Weights of a small mixture-of-experts language model, trained from scratch on English Wikipedia: width 256.
Below are experts of layer 10 (counted from 0) of a mixture-of-experts language model. Rows are named router (the router's row for the expert), down (a neuron's output weights, with its number) and show model dimensions 0-255. Each number is 128 + 24 x the weight over its row's rms, rounded and kept within 0 to 255. Numbers have three digits each.
Before each expert's rows: "raises" lists some tokens whose logits its average output raises strongly, later layers aside. This comes from a sample of Wikipedia text that the model never trained on.

# expert 40
raises: "\n", " The", " His", " However"
router:132135128142141155129118129071085135136155100150152123123117105091139150118173131091133101090095145157130124142154144143135134128157160150118118103134141126090106082121104142126123150136140165103117102106115131156097115100119077085107143156180114114132119090163142109120105146123169146166169124157125123126070097153095112102140138132077166132100136118094101105104119099156129128095095149162110109169128108161099182136141123113133130134144092149126159103147130128142101094124145141119148149161090119148126089152097137127133134117103123116117164095126112124121124104108158088132115130082087134126097099092099119068132165127141068093134140147148158137134157090101133099097159113118150145132131138142139108165142144153128182108136130148113111138097133094169090144127118170
down0:139147109122120113122118126134144149090118084133191092156112101160201131149110160116125132189174080155127132123131083097115164091118132118124140102071126132123151171144123117160133135125130098130145103176141118110145095157165150118107120138130165126124138100138131099110104132149132130127135113105111160122150116150112114147147102160154109109119127166159118115111104161163176148106109155121116108105156133138126128125137139131136097147157117148082142137153148129135148148135138128146156094155119094107098133130114158168088109130144076115082135123117173122111136161076136139105141098169108097106155084138130146110123065127105161141108154162108135139136159168128109115155108153112197137129150137144186158096120146111103119117126109102106146106149149129108115137108130095
down1:104105140126154133143088113104138150123103121101144182148136119115126128124127248132154094108154147144082136130113135137123110149100142113111150101102085159087128087092154162113096108142162109177101092141172098130139102134099091106130146111113157153110132085117121122124125100149098117114163163097147154116150130105112120136128161145153148133087122154165102131126181128116133112128102101109134114092107134102126120126141144138144127126110124124118161134097138139133132130160132124168141135152097137119106094114118153137163110076137109111118123125142112133120120129196081168143140092133086141104164147127107110101131119114147138142123119159124091138099192095109129128166149117163147093108173136152124098119107122094100133104127133125169144149120135110126116166159091145
down2:143123088119096108126123135126120139118096137111127126148141152130103099112119188103113130102132099111074098108134109162119128163127103080139150130082164159120122118104117119121143146190099175131109129115121157176132111178143160128134127096113125119094092081141118146149126116163151111117108127101173136102105152132190121141139181158122122131148112126137103132113115106129125097131107115105142112115135136093159047145156145122180111139124161109148157138136144118143136117126083135167132117092108100115135119108118148135081136156174106082144110173123144151146130150191138120121089148154133120122146158123113103123089107127097094112094130149131100173145178116149095145141174102137115151143083125114108128135122141117114110136122152147143159103118104149129159110131147175
down3:091160135112144103119138118152118111157131141109144164162143125120108138145131000146093145054095140123161170117140086137139093106133100143127125145161155137131148118101138140122105092137118147153130133113127142152091136148102137148143132147132127104124121172146118158096146165125085126120124132084110117110102161091144118137089134120132118139125109120144150139117123126123111134161136114163121110145135165136116127112132142124105100149113121147138130159180125109088126107141149126118154120143150184125152140137161122075154142130147160151105155116123104166136134112072173117162117189122139129124106126121107131149155176111122147134154145090105132133098121146150131129097151152146122127106114123140098129139156094147165118124108132132138128129098134155183150145153123163
down4:119152131146078146137110101134118126104157145097120131162160168141120128147132110124098124081140126103127104170107153141179141131161134096127110122130156150105145079104121130113111101109080112131103143114100145106125149140135150110150158128152106104132089105146166102153123140122149128127141126124162115122110112089187090120137118090122133122131096144150104128101143092148104156108121089085128139161152094171120152161132128103098140150152120153130159145106184156139148075142134164159133141114119115135107105114125106158132161098086160077110112191127109128103143109117088134107101133080131152152163131141122124121154130123200164092153067110143132150113144109124155095118105110112064127148141145165143114114159146145143117153093103148143120140122145145125120109093123104
down5:103121106085128115149108147128151137148139157101115071119158145160145138114064108107121142156154140141120126136116115187132169130128109146124132147071129154122141132112100135150106120119144138111133118154127089138140098169148169157138078130128119140084139109136107143164142110148108131130149152103138174133118106122163135135115121169108153125132109133132106122154133146094161121105169139140081141138145124057130108113114146129152146147132163135129119142145148130123122100139154146148157144138108101127107112132147129140135148129131114133149095156097155146175142117110097177138126112212154089137127158145157162118121064081165150118111150153104129107101117142108141128139114126127155146125139121134142189141149134102148096105049119150139159131108185107066162122108126140
down6:128096143139136132163153081128102124116064127095121169128142134117104133106119250117098120128107092128172105124155145123106130108138153126120132134145132136124120131103146136116140151129156120112081124107134124111137168105129115115128077155113133166107089105179117164132104136123135133138155090102146125091126101139149104157152140160154124134134144138137163110145137144139108106116140123157111068109124131084109151112129096092123112105109099148149142132165154156105101123122090114158131138142124094085098143161104136160112118110152102135103116109122120084111130112184093122143134146147118094120131129141065114093135120102139139121149134086113114103119148146120119130092096065121140129152088187134132089126154118139094148116145140125122140130131110088140152113093086092
down7:094104131157111118168116112140145100114182177170136171144121139123153141117107095153132142134178140101081093180176145145120126129152116094138103089126135147121146110143141082152121134112113141119160130122153146135130125146148122155168137102104118115170108108073157124116169102144129105066123179100103117165108146126127103131131144134074134103122125119130130153150093117147122150121125149110114162182147137110097118139183109127166126125138118089100115080091133108131113159161143123129162110118096153127157125126113107168098127144119141137127131139116095134131146142106175072121136152151163130125141166089135123143142113113130133147162153150161096146148118093132155129115117115135043145150096084139112138114104111096144120106128135121140136122089126146165115141134155171
down8:088135065136148133117100115113093103154172121128166134134121105123110135109130125158125056095104132114152097119142108143143116138166146120141100130119106164121135158092122112130124110117118141112168142164090117111139142137075156101130103130118114112150152131155110124107131116162132129146135110111131125137118208103140111127082122138106147146117128122130137126090109079147106130133098100100075134091133172151151105127105144114130116170144130129136133104138171108124110139146093103118167100121096137147146102123121144099121183120090105147123140108122146090191131157132111135122121119146126158126130103099159113108112174175169131104148118104134173154091117142105110130100130161122098114132130144116151097103175111142150116115076097126171104130108125180184158117138079102
down9:110151140111148126115148118138138124140157111108148131101176112086117129162122058102116137082105136125090132090135135112156142137120131085135144127136157132172203180126081145120159144137153109116134127133111130162102133143132109096085131113147140143111149130149150100133110131133087119116120135141104116121093121126119106131135112108133123178128138098134178138101163187160116132123112112128141147136120097141083100117120121086121146100130165120105131157166113109137172132119148126156166163112149179145121128157119132081139091104129163134175142130197103146136114085092157124115141119118109125108102113096151157130174139131121158162137113091142128109157140148175134156133146149153141124115112135132086104128105079130190142097114094132170136129172120153129140156160119122
down10:157135129142148141132159125128142106092087111106108105110127101125150121133167222105157107153170155168125095136132140134093108119150155159103130118152136109112128116101135131099109153115151183127073138155158101104169133115151142113137121074126133142078147129133080156113110094102131173151131113098140103120147133107091157096128172145141117144111165141140130126143133123114179136110147131132102132159084133126124134128132155141130142157130117144135107085125121128105098157138087118105102128130063091123126182115118118141118138116151074108107113084090153070136131171184097144099184103165076141112111129103107133104116162150081103153110136124151114105109114148106114129105103144135165122145112150123132107148129152150128112130150120137132118125116131115093135123128101129
down11:129129118157107114135138129151115125130149120106148150117129089126130095135124111139179080105136123121144091092124128145112089105167117114112162092104147113097143127132120142114059131134123153115095135130119116109145101132142132114094122117132130120107152133112143140088112164129137154105116130102148100147054158125128128158120147142115104116129158179128162099117141127131125138083136148119055179111126104136114130119135188122146156123124110099122131083091178133167111123145129145143107092098088127180116160098119094108114126152122095109118102101092114100175094196116103129121135109161103137079112102113139146140131128155102132137138087105153133137153094159108104172089124166129113147128127164064138132119142131147170108116127107122171123114115125182108109133156151126
down12:094116143160094116084100113146089127172165129108131155126140114127103134111165107115146087121137123109114139130146113121157151147098169146100160098107147122133127137140119105156121108114122166130143124156127138132121124159129167096079183131091146146131109162152121117142155140139169128135138177132144136121090198107124124110099134099095108162164101146169138122117122115131138107143115160115139143099122127133131086165100079146119109136100158098104138120134144140108114156140139106121124088154109122148138110126112121096087142104107132161145208122169116153102135126121154083155128130130124128066081144088120143165153125124094100151121150142125123109137120125118097138178156151124101104117115120113153163122114142103162124093116094113068115089129152133118175120190111156
down13:160164125128157172110120146157113133105134143101126116145086138140126135125102083139088170145144066091105139123138165103135123139110160140144115142159099086107113115173127102120107128145115092171135115086146122094144113117174184135119131146098187117177145134166147132139107117104070134096088108117112122121183140145130162140151119114089151156158092157124110092111098099142168126142137140107164110146131127113135143117137123149105099146116132110115178156125113127138184121122106128117102134125143123107142112125159135159122129134183164118093082194134130142121156163124121142131118180084105151122162133151152096169109116145137105124143132120111101108135119143131163089105163105137082136120152150170136108108115120122105097134130116157094139129128114119139120103094136110
down14:136129104111122109135123178152155161178123150108112091118122162154169134175076106148128173138127119099136139079130107152128156110145088109102112174114119110144130123154111139115132093165096123129135165111107136115156154147120142190136134146130107111131143123135090130124127092132123148138110163158146131108103156165164159175121140085160121187148141142113130157123100132143104125184141078137153125091115170141123063119084086116074114134131132125099161162136145146148192119145142119158162138121160118144120132116161141143147142143126160105127108181139153153145109135131149123135092136143177111155137141132147141130143129150129151122145128077125114121097112150161137108138129096125135136126120100110142144115149143133164098138065144144155148114161110112123125089088114136
down15:134108077135079133124128106123122146071155153126148142138162109139141122146160191166131106110137105147180116118155153102120118098106139170127132131110134150112123130133188126133110128129096089118126117122082121062148176099134098134149143165159110127120144141109117101081151126138195092147114127111151140111093118108129135126096129125106154120135134109138145147132107188154115134158124099139128112171103119147117181131148072100154111126151117145130096102157146157105107152136133150139134142123114100097165168124104119135105129081109105119091134108185152097148113151122168077135162118138125128118138113127124135124117122122153136186106136118097146168125130171127156171119088118096145094092155139120158117142165140131140090126116114126161118142133151100139133086133143144
down16:111137119134105120119113121094162120157147088108121141117133155150154085151104092117106151139119138110102154165152129125147124129145135142133123130142105129119154137141156130135105134128112124119141146151132121136132132109127161112164121135103166112100144136101109122089181122127077053164100145157082114115177145143091121118130168170127135137140140094175150112117156126108149102119193121093176146140134127098164153139121098121134137139112111094134074109134108165119129140189143128174168116078150159123118135090152101124141114129067107107146190133155107118079089125112126120125145135074101107109148097109136098099129117141144125159155149132133119136114152120086115144147170114152154098107154126111138154073114097151125149074146106138118137128173110134123112123112109136
down17:134134118164152129143162139114164125107134118178123138104077155102112145115161076137129113167102095134078142118136144120125097159169172157110115130165162152110096121131135112177163136132091184093153168090137152104141133135080122108139168159125121115114105131138108108106128144114119140142140154109140168116128141112151132111153128151154127110100109127152175148144142111118117094126155132154183113116098085128101120142082169157137138136112077087145155110105163132132108101095124162118096098124106119155163098157125113142137117152137160169102102144115142105118120133107152139115106140121127133124138113098116083153130145145119132115098149179175116114104108118108098112123155159088122143140107143096108115158148130182088166176172132114101106116096111124122125128133097101
down18:151128115127147122121094137173126110107108142113070150137160137133160135146104220130142115094139098150109114134106094160105137118097138094113136141099121151130132138103138108122141115103125171158100124169160136152140148092156108170147116098121147172125072117130080124127101082109121091128129096098183156185150150139123118156111152119132156167132156105149126139140124124136120140143131084096133134112126207115114115153110072146135112165128153130141146177119128152144142127141119109139144115119108120113121120115111144178192128111160135082151108127156138167138133133163090153128138098144139124161173159167134187119118103144133129115105111153143119117131148131122116117159102094113157132115141119149151148132090098102117156123123145099133167134148133128164128100148118113
down19:111146109151150136107108152120146122106137134120132095161060116140159141121128106152138143138172169099125134123129141115125114114139133156133130135157088086097102158144117120133075153164096168159145126117123081093136112119131161125130126084065150095138149135121090151120161180117143078112092142153112141125163107087161120129143137101148111110126131101145103110132084118144137114165149157089154165113167130131164108141155168163107113100137135117135131177100065105089164166150146087123104135149109161122142145110144143155088137119131142119095141128102185137147136143108123118109144144097124093142119137147161112172101127128123128117137150134116128129110134134125168117140152134125091141147124103133158136128119136104104107159098093136060125136096119130186146132079143149
down20:153123153136115118109102141161098135114106070127160142133162160137149100151103063129121144163094174119126160109102103097112141126153112135121159112106125103141131110109132112132131108088116157105105168087123149119109152129107088093125132135111157158111088164139120099127168153128106095157117149107120115139134143082088115124122152164119123096124123134150125112094095157144142141104101147137097143113122113168127142088125140149135105138099126115140147151163137114160111127177146168193112135117137146148133146112115125083142133124113128147131143118123077123151107111120167111138158118086109118125115122171157104111156099152124166177158137145107122131145142151146147112092175174157155127067149202118118159104091140118154147119141120117099149181143123172096134142137143139
down21:104157166113157172143132128110140130121134145117126111093115143167156161099130095109137106125125169120109152083119142099149096135116157116125098126146146128100131118103109142140118128165121116142176152153140083060103103121073132087106163133123103120119148150120126116115163120073121117155121148117081115168153126083121166137126108147132108137068113106134159129170132148116096123096150125156136129137136094136100093100085171131092120106150161094132122165159148134153128101114121131094162114156121187138137103150103135089167119132108167174130135114146148159090142147103086138145158142118130129129128145125125125146161132147133144133168155137159096101109089116132140155089117148161113143111070135126121098105118113131138122154145110068145103131111131113135125159128079093
down22:145117111151077134152126095142150145146148123123161183131148170119102085116115178154123068133106118138122076184095147153146124148143153118135145144102124151119117136124152168106130180121081154098090153138080131140154097105147151110152130091125126134107131126131121142144133148132136107125110096112189123143108130146145121115140157132133160118137163172142091133163130112140148135097124155107096160134131095136154126183143150142171160106116107105172149072096121121138065110120111115149118161081097102102113112092114101165083123106128105075103109161123117101148147157157118101113141131121114143134132148116092114135117106127113071086106092115133109137146159080108128137131158121119125150147115107105148135096105159121130130097122114121145133116117113135151152120144144165
down23:122135160137129154127122088146105135136195140121179133107135087132182142146128096143130132114148122101110114107111143083171178139167109096156119091139123140125169147122129167123134133129136045107130111145100134114147116135126099098100133137171125128164147138130154079127142137091129131098115086131107086142116101140136134178123135141102125143138148128066113129172171150131104151090111153124107136142193120125108138131148119159084115091131157102112123116104109103120145140103119101143142129131142119123137111150109121134127108151110092100138125122148123108087118143058100122147160132114139134125127103148148127103151078119153132145172127102116109127167129162167129155076089118126110141124064171150169106115110124114162109104114122130153135116145130129135113116138126070
down24:094163148150141125116135109155128140141112124170125135129149139118099134090178000162083156138112107139109140173127135097152126150126137119107150156139138152116109140138136141159112130108147131121130153140170160114107119152150170131145142121138131132139141163153111095183123147096140141092178127089118105112158143142115115141089133146141104160163131171133134150120137109099124132151135168121149179125134130128114140163105149128136154121148153122140114134144125164146143109144172102146124109129110160128112174134127110062116089118145110160113119115127153146101116154076131149181132145140142171120158107144122199158173114091093171123143144152136115125158122131149102092106142140150141108158134118110118149136103105152120116132126148162091148128103115131086122135137134145
down25:093137127101095137139103104081124116126132097111103158123149132113099155083125103141079155090124113098114122157138157161163183152134122139128119139135106131175158133140099107143077114121133126170090120118144130170162122151163140144174112130130121119087123113150117157123154154172098097100104109112138136138126147138171118139148174183100132129146118108127123107133114151139145098113148146130110152183104107110116162164127140105146137143111132156137132116137117097100125149138101169128152150091100110094114146151149119068110117109120115141136107129138123105162161099155124138119129156144140116123114179067139135176102112132128136118111141112032154143140142185090120148129164110130146179122141132128131136163137117163156125129135145172138133129110104082115125107117156154